python train.py --n_layer=13 --d_model=256 --n_experts=48 --experts_per_token=3 --d_expert=128 --d_shared_expert=0 --activation="squared_relu" --moe_layers=[0, 1, 2, 3, 4, 5, 6, 7, 8, 9, 10, 11, 12] --router_score="softmax" --normalize_top_k=true --routed_scale=1.5 --balance_loss=0.00662 --balance_bias=false --router_z_loss=0.001 --init_std_router=0.0249 --lr_router=0.000952 --vocab_size=32768 --norm="rmsnorm" --norm_eps=1e-06 --tie_embeddings="early" --optimizer="soap_variant" --lr=0.00363 --beta1=0.95 --beta2=0.99 --grad_clip=2.0 --batch_tokens=65536 --seq_len=512 --train_tokens=362800000 --steps=5536 --dataset="wikipedia_en"
Below are experts of layer 2 (counted from 0) of a mixture-of-experts language model. Rows are named router (the router's row for the expert), up (a neuron's input weights, with its number) and show model dimensions 0-255. Each number is 128 + 32 x the weight over its row's rms, rounded and kept within 0 to 255. Numbers have three digits each.
Before each expert's rows: "mostly gets" lists some tokens that are sent to it at least half of the time; "gets" lists some tokens that make up at least twice as much of what it gets as of all text. This comes from a sample of Wikipedia text that the model never trained on. Tokens count by the router's weight.

# expert 47
mostly gets: " 2", " 1", " 4", " 3", " 0", " 5"
gets: " 0", " 1", " 2", " 3", " 4", " 6"
router:105162117158143063123119164117141107169129108148092097130128145169101105101134102156182117126160134137109129144174071149145095112124166111097155066126147170097087140123094095153106094117167144161164110102136124157151091111217139102148145168112172099086135139081086108137149164124072119103116080113132123113085095067138109133108115036134163138059128117147131095134110076134132115043099034131168167156161087158108102094054142141101167126137147137092114147128122143125169143173079200126154127092150117175127079072121113079148123137066104120129165119154104116133115184131170133125143181182172153115099074101074143126102110131144127088163106135128090134185094075195085106152186140157091129089130076154065103168137125103184083136100110137097142151091189082103173096117100145
up0:082128117098157177153159088104153159111151128051207157082067176121162126133134128112125098135097165104175160048142146185109137219176117086117107119152153108142214107137117128172089123155156140157096119126133061176163147109112130150121113184151145144116126140129126135116164148166087173119117122139179095147061102134096105102141086103120208190141114162119146125149121117104167114071149102190174100140162118067147076139129122102098115107108188128168137073081117110118156105092068152132137196122164188133122143099187131111164069115119142094065089112101116097129151143157068123118055132136140163050160114121126139153172113113109135062133110139105130150099145089109117152142110120156042146155136119134179162120117153150072097144133124120132178124134123151111171098099143109

# expert 46
mostly gets: " ", " January", " August", " October", " April", " November"
gets: " ", " the", " September", " August", " January", " July"
router:144152091149100112103052189180098097118088118167120106148163120139139103143098148136157090162072149073108071140203143133084113113147148095140129106105177140110077099099139174102113105166111115152162075095157034149108136107130135114127116140121141082161134135092083106141163169125127142128114095108137134147141089099168075132154178050104162153095150129175163074169113087099137116142124090232132178076178119152100115136081133161094125140155174118092086122123107095089172125134074187155192116066158135175111087102106124054135096103138117130131161145168101113159087141149153154107127148166156185113173089089091114129069103092114134153109130147094090139079097147177099080125111135148088188114105135102119115095104122154179123118116104105128106134131197155101174074074129098
up0:147093148109144104180126114042157093091171147124102108152170095129094156125051158133102084150125115153113088062106110141056146119107110073079180156106118136091104101136143148143181122170137105159092181129086109147143110126117132074162075171130111143096136142117189036188181089123090130134130133119119103159122095132107163116152126203130100138129117120131132095068062072107151136175128139145084117113119051141123127101101128074126041112132143091077072131182139103086118129117129079124132094092104138132122098070162175092114049127125110126127110147189112111125127162142127099121129149157167168148080137133161162119145127120204190095091115136155196173103142143065126123160111164148158129083135083092111133186118101123159095166161181125083106129156117095120116080138144111

# expert 21
mostly gets: "s.", "a,", "i,", "ed.", "es.", "e."
gets: ".", ",", "s,", "s.", "i", "a,"
router:091137136168111103199116138126095068153109070140089165155158099126164116120092115141154103140126150127120116152151133117116136100119163115084104087067134135108092070098052103134083105130128140133166131068125100177135089097191084079100130169136131083071103135077063160122143088157123133130101104088136125162110102091129145125081139094112137150111172104193117070151093149089120083114105141161142143046186139115112047069126111171094153111140166174097114115101108079087152229125090177144140102124135082152154126099101130103157111161057124183121175113116097094115119143154162102118164153174148156116076131092073136172114062161152181113149158133117152091094088148133097115128145115129091155095085113086177075115109137133126081085097147080091126197099121125150139107087118151
up0:078177149126116163149130087175113088136138092109136067120134137091155155087132135164125108146129168140199139139130150112138146136162165058149136128127117122146082111174088105103157153153112131129159142148109112099148103110130124145122128116107100157155125200151147129140126110116081084140128132129099094150183185101137206101130136150181063101123141164116114158120126069178190104125126164089095169150083157080117182131130117108116178142177170103083163142121073106121098135128081126154113111045108102124129184075134122132202097115099070120133119125161109172159126130025144132095118167120126152094103170131150097106133149136127124202144193072167138087134169108159097092103085122223139168064086116092140108124123153085115168134161127097146131129068141106127071179163138228

# expert 44
mostly gets: "==", "The", " her", "==See", "He", "ib"
gets: "==", " ", "\n", "===", "-", " her"
router:095144066117084129133138128194146097106152142119105155146133216092156091130111125169158120098113142138120121154149166111151063083170131130122104117125126146109128117096065111159140141141178120184098100158191096167116115096140113084150150143135136085137147157130148115169129159165085133156150135117085199147114096114118114148156163119113126154097154084218131120154149127109131074115121122187134179113110182152109085134096115150087186157205178167083105106103087107180155135189094186163142095151126144118064082058127110119101155153070116164115113133208109098161060138130134122133147121147119218074132128087171118119092090163077156112114152146128135153204150141154111104082094117162143176135102071118135058133106159123145102084092105154116150097045132144108120085109103138
up0:127135073123123196119135119122132151184084158066150088142166163053156097155116101069191115117100241161166143094146082102129138113095124168075116098112132129109112137126141118115080101129116166172163164145083102132136150080113121098119149127171108197167108131132129144111102172130189117138098117115179119122121065149128124139149119174110126148102181116158105045141065090105159144067120112121168101147158142157152071228167077168090139093125184161120145104123143117124140153129120131154132104156153123127165127132087106115080165158122138117085096150100167158163124124143136134194171152132069095135137118145122147166120087149079119121108080108149136148104209113161133134129115112127148126153120087092055133142150121089144143076082180146139106064160099076089113052108076093

# expert 42
mostly gets: " and", " or", "ic", "ia,", "id", "ical"
gets: " and", "al", "ic", " or", "id", "ate"
router:074154171139160097092072159147117053157058109150100143126129095138137147115090158140144136123171140158127133166101112114125121140141135106123111152160132163103173089123089135164109154107111190166173039097125098192096097118156135116118147135106127097106051145098131158110120124125165123105110075061117135106125086127149119172120168137159114148109136099119105093107149081140104150092046089143116184108176131089168119113089143129093153150134157141104167185150108085152141123083113164150117116129159115157109148118129099124183173159115112134185141177119120125088075140191157107160176135133172153102155075080091094195113130119174127079146169168109137121131068061150058055077134108155047166132076118112154136137095110132175062103133147095120145145069152161054138071115133114
up0:136117114075094123149087112125077114120135079156135173159121137121134164165125154096158096120082093134204147113155149132134103152168151174142122103191124099112168083097116049068093140118105150134097113172144119117103102105121133122118093084094154169159116091124135170098034110168179135108145166090150112109127157111148088090064148177157131137107123122155198132128147084110138073141140148097087153119119130168154116090079130143109125143125174190183125131130137068127150120082147104171161118079148153061090091142208217171131136153099178127093119149150154170142158140100178116119151116163112129118122121089136179076197127117171080112195144081118175170100094130168127128121091121148112103091175153100077093125091122149057173133116151125144178138101122138172205093121156147

# expert 34
mostly gets: "\n", " =", "\n ", " States", " U.S.", " Kingdom"
gets: "\n", "\n ", " =", " States", " ==", " /"
router:096184090146108086114077172127076117128129149139077182116123105140122121120143108133158121159092146075091090205138146113160115055179171123098098131114090160112103111184128080128088126126142149154153112141159137129069098062162216154108210149132181134086096163109060085072134124121110119158102127108137131162080120099094125159137180119099132165099169142132156134141114088121100169094143088154087176141158112086129106140087113162111150145157134107104067173139107117117148180130089131154128128100186087136120155104117072096148143148081098166152113147144085081076133110174130101127199153129132134121139117080133090142107102121103165157160122190124089077076081126155118072085131154146148193122191126141166112139158216138125111097031102121073137144132131101086112082123137131
up0:127116086110086141157100153117085125126125107118039123117126149150136141144146123156157130139123154150106096146171138079121149034069128091138071134070161137095117107115145162122117133125171167190191133127102154116110076128172127145164079169167123158122132149119045219094102101150124153109135057128114154164064120118104150135101149141187141172160154127141149098120136130173141111124084089174179151086127151103144179121122056115162155083157129175110074170145115119080128091117130139128134139107117125092148168173101154120166050165174142185177089143106083128134086089177168106067198126127193197128131131114141139152092195142127131101140139198117127156075173167143083123190117218137114127127136099132114104109143161118129116131115125125107149147125110110110150119073092087

# expert 29
mostly gets: " a", " one", " an", " b", " s", " no"
gets: " a", " the", " an", " one", " more", " no"
router:055144146138110153098104138129094147111146135158115114116144116154185111159105106113153121152093176136083163121175103132176119097120155107151122115184160125108111124111106060129079107168201110148179146127135130158087092119152129113120138150112160065136177236109106096110126108120172143095092085102173163108132130117116127162086134114141161175065144132112150074164173093125129152063122118109092216089160134127092119097065110119079177194099181131111108128162096120079170133181131139169195105090153142153087120104095129120153149135118082170181130115187059103146100165120201085137148159136143163120118101103142127167095093105125132140120114139136100146158082100174090033060172158145137172114127138141125093071081188145180120142097159122103107133114117099134094139100122173
up0:173165131141126223128100125156129084163150088107160099071138098151077137119152121112212103135131147112139115038175138135161091129151145104116134094150171131133120181128060139108084098130211140103155210133099140160112107073136086112143088106103127111144135113060099137142115176080152181163135177132096111130158179102174109168108197131094109134123125115138144101205143144120118180122082148132158123151084102140161075142156137127086152135145153092111155080128128106080169171128077122105157110118139159168119120091151084134120101135167163116137108101128147138106123117184074144151138085048111139115122104156118151095160118168096092121137141187146140129114129084106127130063128170101080123195173168100121063120176128130120138119114105143133158058218095128176100113116081178

# expert 23
mostly gets: ".", ",", "s.", " It", "\".", ")."
gets: ".", ",", "s", "s.", " ", "s,"
router:094181107193123105130060150084121085155094114151100102170094076127132142125128073132163129120157121160103104093125086100077108129148114161151098101107089142085072085166084114103098172131090110162146115125156094178071095103117132139060174175096120087128114171106124105183174202157149086098120110118120107112079057120133049156128164176122118183076143138137105080144081205084119103116119148126096138121175218136137107088173081188104173112180140139079074142109094139117117129143123118158146107078166101087130093096126139110168128113103120152141109174120070129109132099188115105168151179151100157113117077115155103128112121120114076138165102167139111136123109103143096092083116146149099137072093079102109106070127135170130055106087128080094154134113123162067133114125123135
up0:138180094145152082133104162133136154114097074153073147120227105102052132125138165142185102099170058149160094080098147088102117091073007103095126142081173134157109157101138141086175100120155111136095135157113066110073087077092193156120125156135091099141065103112109092131154151100118104066137091086087097090109147105180137166141124096118081062123111116091151139140166156157079129097155089101072102111189119136162146114156118136106085193101171109093151123138160122093205111114181101157107124090093110132132126115195135132114134127151138103128130157157146113083123065150114155144139085079131104127115102103126154124092135115095125121115162168118132150096117122130102117146077174129107150184108178144163142107115150132122194074137089122126153113137161149138089096096114072

# expert 24
mostly gets: " be", "=", " \"", "/", "_{", " m"
gets: " |", " be", "-", "h", "=", "c"
router:117199116178114088123084172087084121144138143157104126166174056122141131193131078127146083124139116124121148158155113080128116078169133119096125108141134137103130126108101134141136115132173144191165078081134094140135058091142130164107155124087150106148107171128119145150151178094170103119104137109143197095091096091137115122141135069213190126122146197099145136166129127123079110093146098181118156112140137128131097133072147150101161186095131157132089096120072103070147183196118121163124113132120081084108132091164094107154091130121123137154179126167119088121114173146153088112167181134179143123129103117099116093123102141081169175134148128181073119206088135123106101104151158154107165115082144121239138150047184152180130081084156114102088130114113130150071134105157158
up0:144142084155144119121107100145083180180119137105063073066164140089101111145087136090139104161131120162137121150156172128099157115105105195147099149063183130164097148132142117086090125126179138114151112109173202163166063113116086119167121162134130134151105146085085119155100128188150114126119180136096162100099163118133080181098126138158125071139197119101115145118110123160174194161148126110126102098127108147145109206077158146157136106122122104123114114094122161171120068087149140113190095110147156180138128120108144182118138110164164163092061116174157084101115131136195051179123165090185155079156167110120173109116123123157173104042140178130125135113098128170057161158097143106119100118119114085148187199152170073158101113126109170100108136136147130136095099116147115

# expert 4
mostly gets: " a", " also", " an", " been", " well", " used"
gets: " a", " an", " also", " known", " been", " not"
router:119147132109099133107125124131136120137082065121140138166112137122106070117113060090133106153121143100111140135121052121172133125197150115127126117127153129052057115099122082152121180117162049113108132096164161139081098111174110096142124154078163097077166162086132202100139128134113119082105117116135112109105126125119140152112151111132172191090135133097169092134140078136111103084101121151126144106173151139136088059094133166090193168144136188114113152122122132062165124165108146170145109138115108110083156084128079106159086165117086140159132172162091126087115139154160105203103159155197164093132126122134120112074073095109179115143112145146137102150083196101150096137136172165079149124074039182186091127112181136172108086123150119101087127124145038148077131096093124
up0:156121066151120119117062108065112090129196078177102119047105134102166125176120128088148134158144176125150101090160212086146156132108134146172130086112087071143108112134124158127140105128162116115125060138159137167115111157130119151083143099142123106114131110119131206100121120123130172058135102149090163149146138161134074144133112129159135086168080185173109137147111128146193179128168066096121135106126089120128093150110095100131134150172156129094137100126137137126112123079105133122109087160151139163081176096145111073084085162141157141101176200172138112167128093133132136125094095161128139119149106148108135127144045121142153154099145073149144161074095145166147111132126128211145167208089126154092109175093137147114121142085071125108135099108071071112195136023096117

# expert 26
mostly gets: " of", " in", " on", " to", " for", " from"
gets: " of", " in", " to", " on", " from", " for"
router:171144121162123088077086168124121111144071124141168157249145110108116113165127095234149093161119125124119114178177102135121129116116115143109107128114102145061105099107100062139096124127144254138115089162149104130127123086136140133101141122093115130157112159091083116114157104110092125196070159085125135168082097129155112172091156141164149158127165138136143083159079085130114100095166158205153206122173149127102103133111105149131152151137141137098143163158130111160181174118098115153155104110117110160146122105127100135143090089110093134206071165197098125095131170180142111114112175153155157137098113127100127125067105114124166114179100145149106119099046140115139090143127120144118172118115101162156120108080177094204135110143128144089132097100123166161089147062146103
up0:167174142169124183088209121127108142133119132130118173139118160162147129152104116159136141173147124183144100196096087152137123192116136124141142153166124148133200125125087141111068079121169138114122143116164173146052142097158163126108098099102140128144160169141154164076136132134134152216106122132106092084115101143162147113129045107087143170125111129100073143161153161132127109097094176064088176144119115160163136110080091146160127132212096088157119045131138103117085138118132110091155118184156124138112115128116138146158104098134140130140146183060174124076126131116187095147133143150118170059172127070128100106171116147124155137196161088128114125106126144165086105115121155105125102106150152102068105108086140187037073097158098131114160069057128092161113162162155135